Experts of a small language model.
Experts: 64 experts in each of 10 layers, 32 SwiGLU neurons an expert, a sigmoid router.
Training: a variant of SOAP for the experts, 305M tokens.
Below are experts of layer 4 (counted from 0) of a mixture-of-experts language model. Rows are named router (the router's row for the expert), down (a neuron's output weights, with its number) and show model dimensions 128-255. Each number is 128 + 32 x the weight over its row's rms, rounded and kept within 0 to 255. Numbers have three digits each.
Before each expert's rows: a language model's description of what the expert responds to; "comes before" lists some tokens at least twice as common just after its tokens as in all text. This comes from a sample of Wikipedia text that the model never trained on. Tokens count by the router's weight.

# expert 49
Description: Pipe separators between table cells, mostly in header rows and numeric results tables, plus wiki heading markers == and semicolons.
comes before: "\n", " ", " 0", " 1", " —", " 2"
router:208103120123171142113165163143117154119095114090105144102117125182124105127099168122091141099161097112112145073084133167123092124105150113110167127163109130131124159114131157121101129145123172153158170135152145171172199168114115131115063140115158099143136171116113138094128121128136143120123143171133116069155141133112129155100140097115113159153145123109112115141169146197138158112103
down0:084177123167178164129117179085151133115147103134147138190058127163116120123120089123138142147005085158203181096199145108128128131154169161087136130139100110101132135127149114155138129143113111039080167069048153169139049086121163115169151091092107164135115131054106136159123153078135056102079123122132164178168103092171216117131118141119182142139128132133100119127153103137092146154111
down1:163137138168112165184131117162176099117118143169153171169157148141160156113176117140065128175113101131110090166091132119099082136128165072133080189134125135088161110129172089098137184161182071071102122121142156120141145199103127096177140102132194164098153191105080133172133122136105088090122122175189110160144131160068073155170153152141153126150074150077203076138073117125088156165141
down2:158143164130151081108127136074129134090141100100165119073113135129117132189090195110156109103082137142174041148159150166102063152101135133140144077100110113154124073071155131119159098150149115123113171081134144089158118190123131174074131147128121157135108117165095128171101071143078118074141104155146145153188168127116103116080100112156141122105129100125108097031147131061160121139125
down3:094121103106157137113118129087113105109136161140136115109112152175110117140101182116083165176151158099128134123082134141114147116115087079146105104156120087140133170115145190172130112106164118138176122138202159100136072209137149151154083152111105115120088047158153124143153178115140104104214101135099095126170148131136141150156206101126078126176174082089081166127129099110143189082139
down4:139170173132131162074137137164146069165139130100106131074129089143038093133170112120053152119142142149073137095125135148148127069133111188143163097148176085160140117183132126129146202128136098133156082166133133114157119164152164147072176141073120119136123138083072102139095132118073136107122150115089136171126103188124121149024142120118162151124095124119087138075153160127117074115121
down5:147128117105146181079143116163137121082137121147146096106199109163128144173050160100134068173061141174136159127115125164135086151151162104147102108167096161128144127164119155083189127130169196096123131096162148151106156137206126147129095146159141135117105217127173147123086101106161157164173139131139134096147174129151089065131103166064125081194141151099135147146174108165083179165152
down6:194148108139171106115093128158093185094139121200108139129105192142077048107133156073128120106156157147094083089139136077143126142138128122160188133144095102167127109135076101129149143119143098148115153153117086181182083169141118150165128123143126100131123150060106089090146106112077066126163107088126110099162094122094156083146146058110124197102176066132170139110105177095053139121096
down7:184153079177068132119168151127131118151097170126132086124170145114201068104210121165129111109113103116099119088152113070221151116095110125087151147149126103107140134145144138192124149089147166117118191128102127171122204133149162137070192103140140147113088094162122174139121124103114121117109122108151123106128095094113135143105104129184115142134087176163137207169081155087105165107189
down8:139162129155141110160111149132129111131130129139147094134078146165115147141144101124113114144089179105120173089102080100151087130161099099123116134149123135088055108139087122130136134110131146109190077177139189129119103138085149087099113114146113149118111103169098097128099084134127132145145188075081147121148141113109123115165141156165126115130178106128139173081156177164142093098144
down9:157164151100141091153145110115092121091165095177127116152124138094144155111123119139048119113082095137150143186117115130138093155069156136146151104174085094131095086134112142128170113144092126105146140094102081123182126203081107124104156111193112123137115152127109132067103083184149158139233163113159128148120090155091181066072140141071136099186151160164113137087140185120077098106079
down10:117096061119149185155192156186116134111144118042132106143110145138076163124150113110178076128150107057082182128188138100104113117157176161134128114117157134122130172162117154120193123120139101087100100123137139133127149126166141150181107113185189146078164165179161159122121151125106119133170131198086091157117109123069105074142136118095199141125178166190169135156059152127137129150084
down11:131132119132119139133095068154124171184119170182120095145081186121139147143102133135152190204135129221155167069128103154150134150162084139159089102185123136108112101096106135134114125122136130085110169130136127147109143049099150164159147092169125169115132115149124110172116135205141107152098140106124115143082119045104057131086083141080097076102106065096118098149191129183111147086118
down12:158069165183083150136117127194134111121170129080150176135097131106109146077186147172154128147162097144162115098163039138163147108154171142120106160101131177075097138118152126103055105113165141183144098151183113123159129099096080099141121119116126127117122105096152036174134175133115081125102122156117126124119121165199179128174135127074142111094151165150173082161063068162080090107110
down13:140097133136136094125089136124068142131098096173134119120099117163135098119108144109143130164130142110163166115095161117093149110150147119108077138145138041089159066130133135182146105129134205134207095094137135117082090121152195147119106100082130139117055117169085108120158152184099152108132161131145164152170146102125115111145199147131160105169134122132143088139176136207092102116129
down14:113111165114112135143135046112117112165178142101121145137157115122143116169171223149133138191171139120150147137075161171114101120015125137159127098079212124128108117134136077087114103093159098166127083128149083119120143127154159191181137137161137132106110155126112112121113163190111103151053129107135099150095152120183162124102135158136159128182154124142121128125155090132086158101139
down15:109101179132112121135139130133120097104117106108135116082120094108073110111135095178180150126099075108127159111081117126129147094109106035130112159160149116061114102148152171150184125098140129159147106072073132158111112089150096128163074128148113127119136111094124166108122095207082133126164109066153127130123135101160139148237137095152163104090115113171125182125120128170153147112141
down16:129157124140138126048098146148175094103131138142151154175144160106158130081099101134128141087117074101177100103174098123156083158134103096151176128117042142147151178102124124125080104093126076129127111150105122184118065121073125105152150129137156090077065171139158166121104096103202153140135178097091135076198135115130120074128099134117136124043120175127176124071105147120101076131111
down17:059167124144118165163101105114177117068132104063161145145103121153059180096094102139128053126079100122135143111113135149138092189188150080139183178111166164096115097090105069137157090149167176126147172120125182137122173150144104115124121136068143104157110062109154194112109142140124180144106117098108128113066149133175127163124076169142140101112150079182156107119107134139132136148106
down18:126187143111099125156080123073163143142121115180113146082100165156055133122138146155090140110149098110112090166145167066095105076052132061119138181138125156081157138079140090201142142100137100149055116129098126155145164089170098146115112143178155123087108054097069102153129114131122166112162139103088140098170085114089138113160130165150126150067203146137124157078128120096191134100119
down19:149101113114124134151074077166109121121145154068128096146134104155108140135138164138096101137108135186152134143151116122181119143087105174105096119162107140084087125144093139096135100118134131154160110103138137147079130070152142071158137072137127119100141131178162133160090135123169101171122158121115114055099122111114117171142079110132159131116064080156042113092191121176145190123120
down20:128116087166172136128176100126161117142113134139146117168141102183182152127153187099175122026137115128134118083166165078132136128053080187174129132142159103179136142157120181116157105130097152127119162087091124162106123130113158072120178137171102095145111150109182125124129127104122140080079111173147084083147154140172135173176155122175140103090131131162176132155144149159088063150116
down21:144154133120142148111121171163160139084153154168091148192107181136120173114127112111121146112141136131164144139085078137104115158092106177129115136112157150106148117079104097104193131157138100157091144155144137085168018107168135141105092101177122160124165119073125034173180151088078091176174130133112132128126149154151149044170150226137158131096134092175133127147146167125128050171116
down22:132105096143159083134131135079095047092106127161059123089099085108076105122172144145127120093098122113139133105119106143111158076189091115107045115146209139140126133156157159188180081124106129114145157074091114132082171102104123110119140050119099189124121063105132144111081112205126116075153215152107128097122137113113146173154131145165100175149145089155128121119178103124115152196153
down23:112170165162114163150150124072118190091124137118085078174149118096141134135094087157150114148174151096103141162139110127140096132190134130064079106086111156114145145145135160126095157200216096100090147121141118123053096100098142180083163081058138156144147128110138088123138146134116087142179119141133114141154100041098110059168129183137135112111059117126138139171083080134070113141157
down24:060072186140102118147120121152180090153122079179158061166136090104143155097121116148115146165113163154132177124147106081114135111175141115156113194142135129138127111140140188163112094126130158115138125122166133145169156115150062063090150137097088166142135108126151118046135049138149119161136144087175121168068186132106120139178147125119154131143103138140167143120111080158154117091143
down25:171137086136149124149123082171134074087102117112200133063113114204101087128137139141183102125163121166139108080093146168199097085105150158135111130148167097138107101153171099079148129135151131099168175129089121091103115157129122177125109070078183135110116146104100128145108122106105158125103113160136139136151151134078178136111039094172112124073127045088168074128191131154138159133121
down26:119086103154167111054103068137165148161111116184153125106139166174129132096132110125081067076162150081119140077145139176118130170187140152132104143129124123111095089090138112082108157089098157082146127116082104061091090117118129146060082163105130123097101128129121111175142135132163172154185135159118148160117161203120141096094120137116076116106193074069102131165145163175135115177136
down27:128128160115126104107132145063140117091117131116159135176147124147151195100146145156145179121141151126102156093120180146141106042120131130090169053089158171156123126177185089178070141174171125121129079142117127131101128122112124136093086167128156124141118073133150122109208128095093156138183170098102136125046139117128133045101179109102109109212144126109184126115115097106115100077106
down28:085174166133051153109162130109143082140137128105078132128093153108154085139136169128134139178150083101117157175158094161089188125115121129100131147138155117111137193102132114099107201118141149109162153124191150087156112132147122130141129141087110086106161162141111116143124164153114110111093099162109143155175058106143137106142186166150200129144096154184119161159045121145136208135101
down29:090110169161168122140144069140155133150093121202091139105184154048127146122166158141114119101137126139129131131080140123151186141147190139154094093106139134119125161129099135128166128135124104141151134165100180137168130176105092155123156116171154118241144142150066096120114153150136158114078174090095079109035136094114167133101115155150115164118109163138135122182055111114145048115125
down30:173140125065113154165190122192132089117095121080124147161199093080132140088188078108057082131150110071118119110103143130158141106104099186109156165183105169119113099139167125118117109148159121198102190111131038128108178124135131192110151107133100059138149144095207099093199180170098159098067110154117088120078134185097152147164145140217171132090096112113187075148119158155121138108117
down31:206101119182155156124099124117105160164125167133155134144064178100137111089127181113099164098088080127135165106101135129125166141134109120125164091131095092158142096124148181231119155128133155155154080102059113121082144163103077149162120185111174135146144163085103104149165149110100140102144086114139168122140128096158168181174133156129144162096128121067086153099134090124147120158111

# expert 24
Description: Line breaks after headings, sentences and table rows, plus opening quotes and slashes in N/a table cells.
comes before: "-", "|", "\n", "==", "The", "==="
router:069166125148116134141096084130086119141142065136058160144056136101167183118116131133143174111103107125048123133208137183115190148071089190059107139140111120157163143097128113109146152085103134151117084161110085134097134127066118151065076140098133120234137066082128084126146060153160134143132134115141112177148120118075092105154051114095110122132066104054093170114130119153155135124130
down0:100119144146103094080088135114112164174139136131091119174156077113086097101014114141117116173064080106139109097136111154100151102058124149108083152131084145140141167163127159076157148116159107118116134079142117124126140128152107123103121157157123121115140127111188172123138147158135116154121149133133168181112058161150058104100171127110151128150125133133171132096169106128105255160144
down1:120154140104184140150128071108055128191093133093123114122165107092148099169150183088107137093136127156086052161179092148129096149111084149144087070169106112136148106183206102195152116132153127127157119096150095155119154087140109146176129109124180169082094149117135140156124212138117126128084150177130099111078138093152096149122094091118115097150057132110119165128157099118150170150143
down2:125146122138163082108157124112098071099175180100145167057112134174129132166151086113117100151098180100125125082091168073172073144097166127103162066140135145172143090091076117097191048228131129177144082187133181084191108129086098177071140178220149111121150166107139155095099143124094134136195113103081137112105176114137163143110119152174103200136108136155094155150127143144139114098101
down3:088065183118132137108117133114125107191127156101148158108093124107105151153132103102101190121094033110141093159165171102163127124161135100162111142141061134147138090151114098175121108100152107123142120151099113115148104135120182171156139164167167150050084119161124138094156129151091120133123073105078139098128113141145140094080145065200146155092100047052077091115110141135129104159130
down4:183108128131153170121159085162094204165098137138095145137129108109074107103144124219105160121156092144125098177157166131157137109112147097123113173102148177150159088148110143137098171101091098101148149056069133128105153112168158125118131131020191113159091129112077144118101131177186083136102158161122126120117079126151104130078126037084133125108139173130068117118094102104143054131109
down5:145028184156143131152100140110161115116155101087130117125077086169122118138184151172162078156090181114143125137141127165128163101116119182145026127120169130096132092113149117021053065096149108133098087113153076131148111133169154151160087132105131080139113113183127142179119090123118148175126098126124186155141075129139127129200112150144090138118112167138134124157204136158210178132121
down6:131125167101104098127139120134104156196139086131145122113079119158174136119064116115111100160145148154137090184128123167076091088074165171139123147183048102134104150091108092104159116126126088109078152136131098109077141152078099090116128120199100145102130095168127114175140087123136135138171137143109101169099071135135152080153107150135124166142136111117144127164166147148119112057097
down7:175141114088101139105106192099162112068075098142116109125140114124149199113115131104168116056112074112138189076122141064091117138058112129105146139141141121154138168084067112144123088110127084099149149126117115162106088158064125129134106192169193127094107178097131100068107108119113142107155114127132164121170129163174104090162116128149129123098199124150109113069128173170118146150127
down8:145193200112094120140042097128085160137125142116114108160097083114170161131088117133124070172181123140100149083148125149090137166127144080077107129166173109119140115162143128086134179122157094172161074089152173175090134147100120166159156107103125133136143116132165137103145132162153112171152099154157126161151166100183107103120174185151124107098177116082197116198172113126125169129157
down9:114156084129153216123095160178153117164145175107173138156126087107117109131110067101161102128094146096112158081077173110142108154156140105178101110097136078085135167147143104137123125122106146195168123161083123121092134123117133168157112089118125172084108139106139123168132160126160066121075127089056098168118195104170156185133120070135131097140140073101151141136149155101138094135154
down10:105145141137101127112095098155086085102103066131096120124134146108082169133120135168131150126105149062152110111117084168169059091123117106100069124124194115152154082130125131107103104170143144166154042095071089073089142119166088076158130096110119158155139075090142107146157053184139166101122148089105097139098158134144129116145126148089125114147188126162129137152182132207163223159185
down11:126104130114136118108126122120132115144136146169114111073131115144085074094171127134116111108131131166126147129119126107129200132142187170132132120170164151084131135120150100147179074110119114135115131118118195169096116118116085110117183144145094140196086139107093103131080162135106130074119157105137149120146104132119149121136135132133120043132051133211136154093098161090161124130109
down12:098180160126179153169141099082127130102109192135127163163130115152144114164095162206085137066112105154098087109138163127116154139183077155107134196087040078140144138126171156051113117133137149193122096110090103083200161142167089142110124121117133121133135178155118135095107132064181170136108157143138165108130102160112096183130148121103197082136179112164073093117175152072119063180115
down13:161145143136115109115129154232141151134164087129125121207122103153147122117162122171098140143109140117181108071100155143135185101138111102138105167129094106112127187117141095145155108152150111137142075145104123132154132121127145148126148097131150160136104112159106143128174086187160092127137159122177088095065100077178160151107120108188132140145087179067156136123166114128144148127111
down14:134124066093182144196120097088119103122111186181154147097172116138142096133143156122107089123052091107077086128156139079129117124108058140104094145102167139108108108167134132153116151116120061114128121126159102151110141093104124230122161149130142158143115119155116124079134203052092143109109103122142127107047141131163163161142074039157107161171124119149138050074100120138141070107164
down15:130156134149127130101150134131128122101121145149109150125167150108113061129125095172155174094125090084087099124122105173137121190112145179136099095138151104082110107132129135121171134136142123124100074129086125094113125113048119136133043117118156103122112094082142131140125091107139112087104089166143082080171125159122140118081141160125135143170138123141178055094136148124119130124150
down16:173131160121174153105129086128061117096115144099096160127145054110139125103096156184126101187131201129104147128130137110074182140053153116072115109121108143168156142115173107069094153134139134140082099082142071139117095105150107088095152128163133105133119126132125197107179144122168179097075116132181114147152074134146169126069132125148139092138170158100080128150152166117144180153162
down17:162112096175143110137108140153101111072084148090089105191089121130159105140125115209156110200069136200123102137103114058120163178181202185108126167118158155124131109094118128103100131117191125087082130090169130105077159095105135100140149145063159127154129083096176161187085094089171171113125133168143145146132146118129121144145146116142070140104118163115156150138075154178114159133182
down18:156140174139146110175123145145119132146116159100143130119067140157110110108145099157157110144158077138138172087120152131143114078117147081155155094166096163107153134143104151146144130094132138059119145071128111134140146128124099144196116180074111089047125160115127071115016195161193143136145146107145190138150111135176093129107143102098160174115163116193152147146149108153093101152155
down19:107151134082168182072127149147120123119144144096127118106142125136112105155118161130110082115102071142154158125125152129113143108118100132154088128205079161121119141127103121140120146148128123108115135104112179110188100147118114109136122120104172082085135147115117124167102150135148120143139127085125102161119096098150114127126141144138137126165139130125206059095138115106107121130118
down20:131168126047153160154126147086142132095137163161103152192109146132149091144175094099146125117101088117162141123110141061089165088095114124081169152132169096147146110128093090184128114129096117177131163133103158135121090133100169116099055109151159143119148125100125098094076107163098140112122097136096129087171108155114120099109108211105189174109141109139133057151130115121132104093151
down21:145155106132140147087095083125112162160129117130250128146116141122100118110071147132120131162070093166152145135156121207130091163096106136154132059130116100166084126155152154126090069178131126095174102108100163109123151112091095127141093169112167216190093162106107155171122140082192171124137120095109131105182156133130152116122124106115131155102126112148133031114061138143103146118149
down22:083089116124129104136150143165093113165088164106078079160126124159149183170165148214128162097166089136118039125175117131181134074122168143143119143148139122117158109120126133140115160127113143129156064049154178106089211100124073029089147130081152092163194155162133129104106107097171201121134095132086135123136141151092057151096148103110143099126097211114127164163084124132141172050141
down23:054100127136158201064137128106171133147126088162179153120137121150155118168112107123141112146099102063118056193098165152126157122089092088126116195105161139128082163085099135127122139163098125187072164152105126141108096126098124114106108146131092118103134045101090130113183115117128224159127125091099129158152057195141145139152128135137137181173161098184162131097170154118148141140097
down24:080103109113125160131129073076141126127138074125160170120097209157094182076122099102158090112188109124124119116154141118131098096123129099154090151139156108123044152124171047159148135055167054115114149127170146148135153122136115103115108138131118137159145182120117114135100083120153062128134151166114114099166112148163106160160058130126108171146097120133130111175140115166206157074169
down25:146093111172091144129180132111092094130146121153121111110130152124150084079146136113130091135093153108153086199171128142133175120109160135089099112076109109123183152176163114196139147212156112098141126105150123147134086099162098094101187075070094161136172070122109162181139084109157109138155139131143153191099072158125115145094150106114121106148084134135135157118168072138128067080152
down26:069074157094083162095122122074109108094173088158127154136145130117169106064120158110122103179115162161126170145109096125133129164139100093081188094130188116046129128083153144134141110134109116128146134138140122083157094123136079138103129076121107175136161157183098162117138108107152099125113126116178147144102157166118117141186112102152167111131075139175124088098095133084131190126065
down27:138076105132175169120169138117167167121170084127152163187118106101148076124120154110161168122158165105119137172154147159155144136116176181164118134102177203104126145137117138166118130133141096142146180086131112140114108200130154110098204067161126151137157139121136133137115125126108129089130087213138117157115122112136102107144108089153155128117114111181207159120145132120078164115102
down28:186168137154097109086161103079076123137119106092102039116145122138083132178126150118144118099119164118067094173142080137110128125142096096132127123140160071123125127136162139117109092103135145111078136100087144177126155123119109105172110106105124196097127144190138169119164132148144193128116129131167087132078124107130124137104205151118135114167151159105166135137081109097138120084073
down29:111100107112153063147132114133176046109124140156132120105157133191094102123119176182152166084135131069099112147092198196132166178123132146123112160139098139149140136145177100162138101135152139149204127091115131129138112113110167160100149142024114158063151123109166089132188144109084174114167091070141118072111158123125143158141125120117142061104115163146142126193235106129105176127111
down30:161178045088142084067110154139150174123086134130120117139147119115147147210189160055140116086138052138162108085125140063089093158135159112122131091163157141101129092137063144117175162133140134150090150129101137196145085185069154105176088069172101110104090107161142147132138161109170088175086136184129104192215153109126100117115078146131087091147165152124142131107128150078125155195123
down31:101125109152113154210088111120142105171091141148090137134109177098094106084137170079091133235162140132128133168109058180142152130149153125106116110208138114063113115105154130128119152146166151104138110202129128084157101172151141086150168170086122126140106086152175093192136079104158151092133138075089146142130144136094047154136159144076100047136119133157067094142170089140125194118096

# expert 52
Description: Digit pieces in the middle or end of numbers, often after a thousands comma: populations, vote counts, measurements and citation numbers, e.g. 6,346, 3,273.
comes before: " |", "/", " m", "′", " km", "th"
router:088139142128116147156141074137160105156104078097121163126113146125093109037186120122085148132176174130151080183119119120140090108135113141096189125179156130173080121149178120112091126153136103130170209138140089129110097213107120130069155113161117139170155123113105076123155137188116146122092154137130124223098151081103122118097164111128122120092103140130127103121115112164152123080127
down0:210162164131161033099098173090163134138179122097099138078115114131106084112046103104116083087132134168115127103096103160146064194113090145063171140124123169078099132127138117116153171133131194132174141105112157143137126135140039102134102143059108097108118127102083180166129166040150110102123093125115137126125154142103104132113135133098115126077125052110133119099103148110101145151120
down1:194143101125137136125126169106123180104133083126128132116119126132102124120157098147112114121149072123166133085092099149138151104112123127156121172102103117143144085129128180150156147123143088128128186106154120127145040108147169173076119091108130122143116120118099130095156116138126125091194106126117147112147138132088114117186107140129175159146068141122098080182062086199101178155112
down2:145153138129142127100095112165141158140197129119182115123098127117097163067114103111218108142123153134099187151129114147111088158200129169117128135126150128119114103118143110157060090119139083098131108170093148103110113172072151117154126075097090107171066062124094109198140090081127062114191117165152152118132120199140150156136112132128084198129145064114136140144130165120190119137180
down3:117051137147102116141171134195153130121162139099106138112107132136106155152141147138153076113145142106115109100167133084121092135107110168122121142115092134203198118141146114150115092102110194179151110092121125128138083179125119171093136186137122129123168121131090074147137117159117102103151152108120120146089195179176097148159156213097131149158158152128146144107145096126153192070183
down4:153147120109087169073129150152125151133134071128146078168107131105122052085132084117096178134126090164134215194167108139153126091129147071092180093104115165164151123165055135141128132090103134115093037105151110118170117103134118156153112150139141113089131153072147107057083085168137123132175084096096146103153045095125156094155125128129159176130112148111154130141138121089101140121139
down5:136118097132065107112161129149123141147164184117070144089163170108149166154170086162130089104128131129196118073160161142127127161108119043148153149106076135069153198122171115140130184070145139111166151114120113177104174119137172110119117097178157149130154134160105119136147073112131133163152171138098152131110145162174122098139156172209136149099113165125105145143181101154176157096173
down6:165151134125110152069160152160098132114220161163107099092119177091127093086142131151131138126126136103186096098177145106184112157153156152143123111060154119122147131128131145141145194149094101104099119165119119177195169108135151120112122128068139088056063092129149181153189098133064126105187118153138127178208193191125121080137157096116127109081099159087102110108148115116073132177133
down7:096105102134139123158109119178099147085092160110125096096120074173138180118185060128154103134136106118152183123220152111169174129118108113145154133139133081142166088118156163093166134113140156078130142096105144153060163118139169090149070149154147155146110196100184213117082100138140188138117116104166099139086142091128189188128120184138122118142076138154178146135160156134191138135137
down8:150119119163116150165125126193158120112169118082101053127157156107119123114140149125123139126085118116116084096127136113129154115126110117160097136095121088100124069150183114182097111099097146161122116123152166109129120186118163137147061157107146091153189151179093147147094175130132144135071143086052103131076221134140088154112090123120115193160123156151122098126132099144092108148152
down9:147225077125158122175140131171104093109107153134220123080086128124191134120117046152208117123105161142112165098133157149120116111121131121113047186078128144089120151097121146106062135096146120083178077089093121139173162148111081117147119053107138151155144077136137072139137138139127139129169144116091105145175120112113158159129099110111040102162164094079124122124123124137156169093199
down10:127097140098174143079162125144084187127070103067136123116146121162130166143173140096158121126112129079126149123156095041063133080145167115110160188174157089128116186167140052134118109092154123124171183157159180150136122172160130089189087146132117198139110158157109121118155121161139176079147139120147137089161093085095121119095149086135139104201123115153110134103116067206057075136144
down11:113123141070133110107165162162115109055176101098154188175120109085097137156139105208115110142085166130097128157123089178174130078133198155139119037085164129146126129150107120075107057168021130097164119172068152135136065181126123107146149128095151134193118049174104088147154119093129175149149105117195166142171157082165091143148110141111123133138086142085183069141081176134122181152145
down12:135170118117130109138169105150137124131139083106119045127147126080144157133075184044157119068125129111096115154145080161084176130123142157086119174199160089060080089044143083073080111167128127159146144133070185127126106111093161116155123107153096150115126152126104120123103196075105140136114073140180118064113123082137154134173141126152113157122159150173096159129109101158113177128181
down13:173136138106046066116133111130086125135113118192112107149153157066197143157168122133146171177112123078143094066136109129168122095081089119085149123093122172163079126087123105144102141080119142133171115144139099141156137136081060184157120127145156201111096151090053150128182106149110117118135175130079091140116092178220152115135073097117146167142110147113092151093120109135203116146121
down14:081128118099126106119132106111128128166169120177139172176125056094167118189061128173122124099123092147130169133101169120090135115151154075208165117110095105095157081159014119133177156117168128112099093095152142112071128092133140192116160087183137120186079153064079130106134097133123094124172104114142154099116136129079183118154148156108162127090134138139155142148101077095133069152127
down15:198137085130152136118145117145116084178170132099174152116170180152143083119137103181183060070127067114105131108126177083144126098119083147096160095155120091095130097108123142120188092142155100154215124174102094113115072143131115090173093128090101174141100156145217142092133106089117099142092182104157122142148126116093154091091088140138111149135150113192121168113123105112152163131157
down16:121136118137142074108123170149115113076125086110134128153074114124123107092093172144104146151155109161096131186099152196129102096143090143147165160135153116193120127160156166105066123119147120107146068135131090145148163144138111171104148120149124141101144193097131046066169129194138142114126127150119132178054094103179099124177139086081131136127101181139190112134166126138179148194142
down17:152112097096105146118104125103107136100076172089157129170140132143127116164155108111140218081146136125141121113169179116134084145134134119126088097087142134173135078119132145135178116118099065088121170146170097122129116136123120113134088103166106126141117121117099141055112176162072108103118107130126201140148142144081155172125146158117158119109141167142196099171097156134115185067090
down18:105164142118131126109174124078111150124083126212113139108113102099121158096141147114122060174134112126169149118160119133125100188085189151129084086121112118144119105124151113090120127101139115148110120125133103132136124139197089155131152145086169172098171121127125155124121118143180188109142132183114080170170131112128142132177151159084113188127158119114121105192166140134209132176135
down19:150107107162114132181177133115108155116115140119125131149085064155116114078095075136100118128134104100145185132156160154100131146121098157089142153155119127138129137134126124135166144092103070105081100116158116132129132103170163151176164138136103097139180139113124134142129149116141093146118117081152142204138077138174156089111130137126110104174103124117147100093123163170080066128115
down20:170113072112119140112092088117147113101122148141173083118129129122194107130102159125137097140114140098110121145110136133095123149107159156109103179132114136087114074100138104125135109111124182108179120111166063122139147167106149137100076171144128151183145157233123151140177138097061174105110121092109090055093137150146158129124137160157108088087129143168054110125153091073131145110133
down21:086175133075131013161132117124059139135165139124134146170149118121135132085102113158114104121175136132117104113130095124093177135141130121139173144170138098109147158138142138147142104111102143180103148133142149098135087139119148093101106095086128134123110130115127106088147076090143123078099113101088148139119119093134157064144159072106096125098123134175084094124151136128102110086113
down22:107175116171140082090106112129152149143096102129130136114070181160126148150120120175122088160137114122134095112137111144103156138110145171162169118045097126131145131098146042161152079125125163148119150056141162107168113102069088095153165130158135113128063149079073088124127109117125141144103115140128173138138127169105067113127057135075107128147113126107077115131170106143215167150114
down23:085135149116153092128154138100126114216139102140072114107127089138079147133089125129108099107096156104146085092161146166101156121117129154140144169171140113136081133093165133103157093170130170108104139103124071125148072184156159121160111153137108154160121129151085129150156122181187164105135118149102038173123159179140107149076154167037141175103112197157156110136126123115168128081132
down24:147229122107099128103114113157172198083098195147137173123049134160146127126108100104165134152118118127209114101120114123071135164150118131056126119150086119161091167100113153106203152123119131123106110160073118055144142166122134103134096109116130137143117156098206089104165152101104139171143105136154100152128061105152150102111162123151111188097147155157137072120143069143109138126121
down25:174121124115098114119126124165146134080132114105142104133090085084169119135099021128106140167109070138124103160106100170078092116121185125081134109123159117076116115117090154137103108071115075090131079085120130116106166185140075120129124139170145105138162109135119096137188062147126129144074067116172115174103092152109229115139107076115077124127107156138084100092161152089171121094176
down26:170107141125189098124139074175079130078220148139119155134095115148116154140106137058080146135104105127156114122112162138130079143155141141159085129127184174112137111093191099164117108141121135093132098127144116072058137095061194105158070138104167136098126142078162080140159149103156112125103197112117125152136128076163097144101192177106104119177164134126160136163130095116130178130161
down27:137116085127083150119141104157213118130098095141188114105148121117151148111093130121139113146103134136108112170117114138135147130104088149098097095064139070129131166128161094176172122134108128181160110133087187130094125132175153108176150159212167153188171068182131136078145119169190133107142147183145160129126142125119156139101132099155130157169128138123156167152127121084104153110140
down28:114083161119134113147125225176098101141114081120091151156158118150133061136128093158126072146157174098144140126139141194099178091147100101140093068135166091131168074182121149148127124128151099082157128110135162110139138151132117147167111104042095134130100132161144103138148164125148169136147111088147122162118145094113135112129142130105144102090109128106138121139146129176122144083099
down29:170190105137176051154099099104080102173067177137166091075136186109158098127099190091133117140134132151163098136109169079152148150093135079091113182115118103156147074126171167112152070110126111171161066141107126143136144115155136207120112098167071168119174122102181170132116106132157133123117130089130066121150159195139167121119105130149085127117145134196102136197172135145136109114160
down30:113130144114134146116092131172121133116209148150115155141177081074121128215118097137145136163101105109135120139127163140113100110156134153167162172122144136067115158098143128144148099103100120165103164087167093165122148147176127108133100182177140111115160065097162148143041105207068119117112112087112126071108104147146127126147058138147173144104091160102151111149166134094152104133199
down31:123209139168154118150074140091198136146125151185158149109059113130124109118083132106138116115175105096142142114169186117120197140158141115128160093119180061123097171089147134059108124142153093162131152078077140121083046156206225117143131126164127200123109143145142160137191141148112090110143090178142108171115075146087107095160131093149154125130175113150144131093137117115179120143132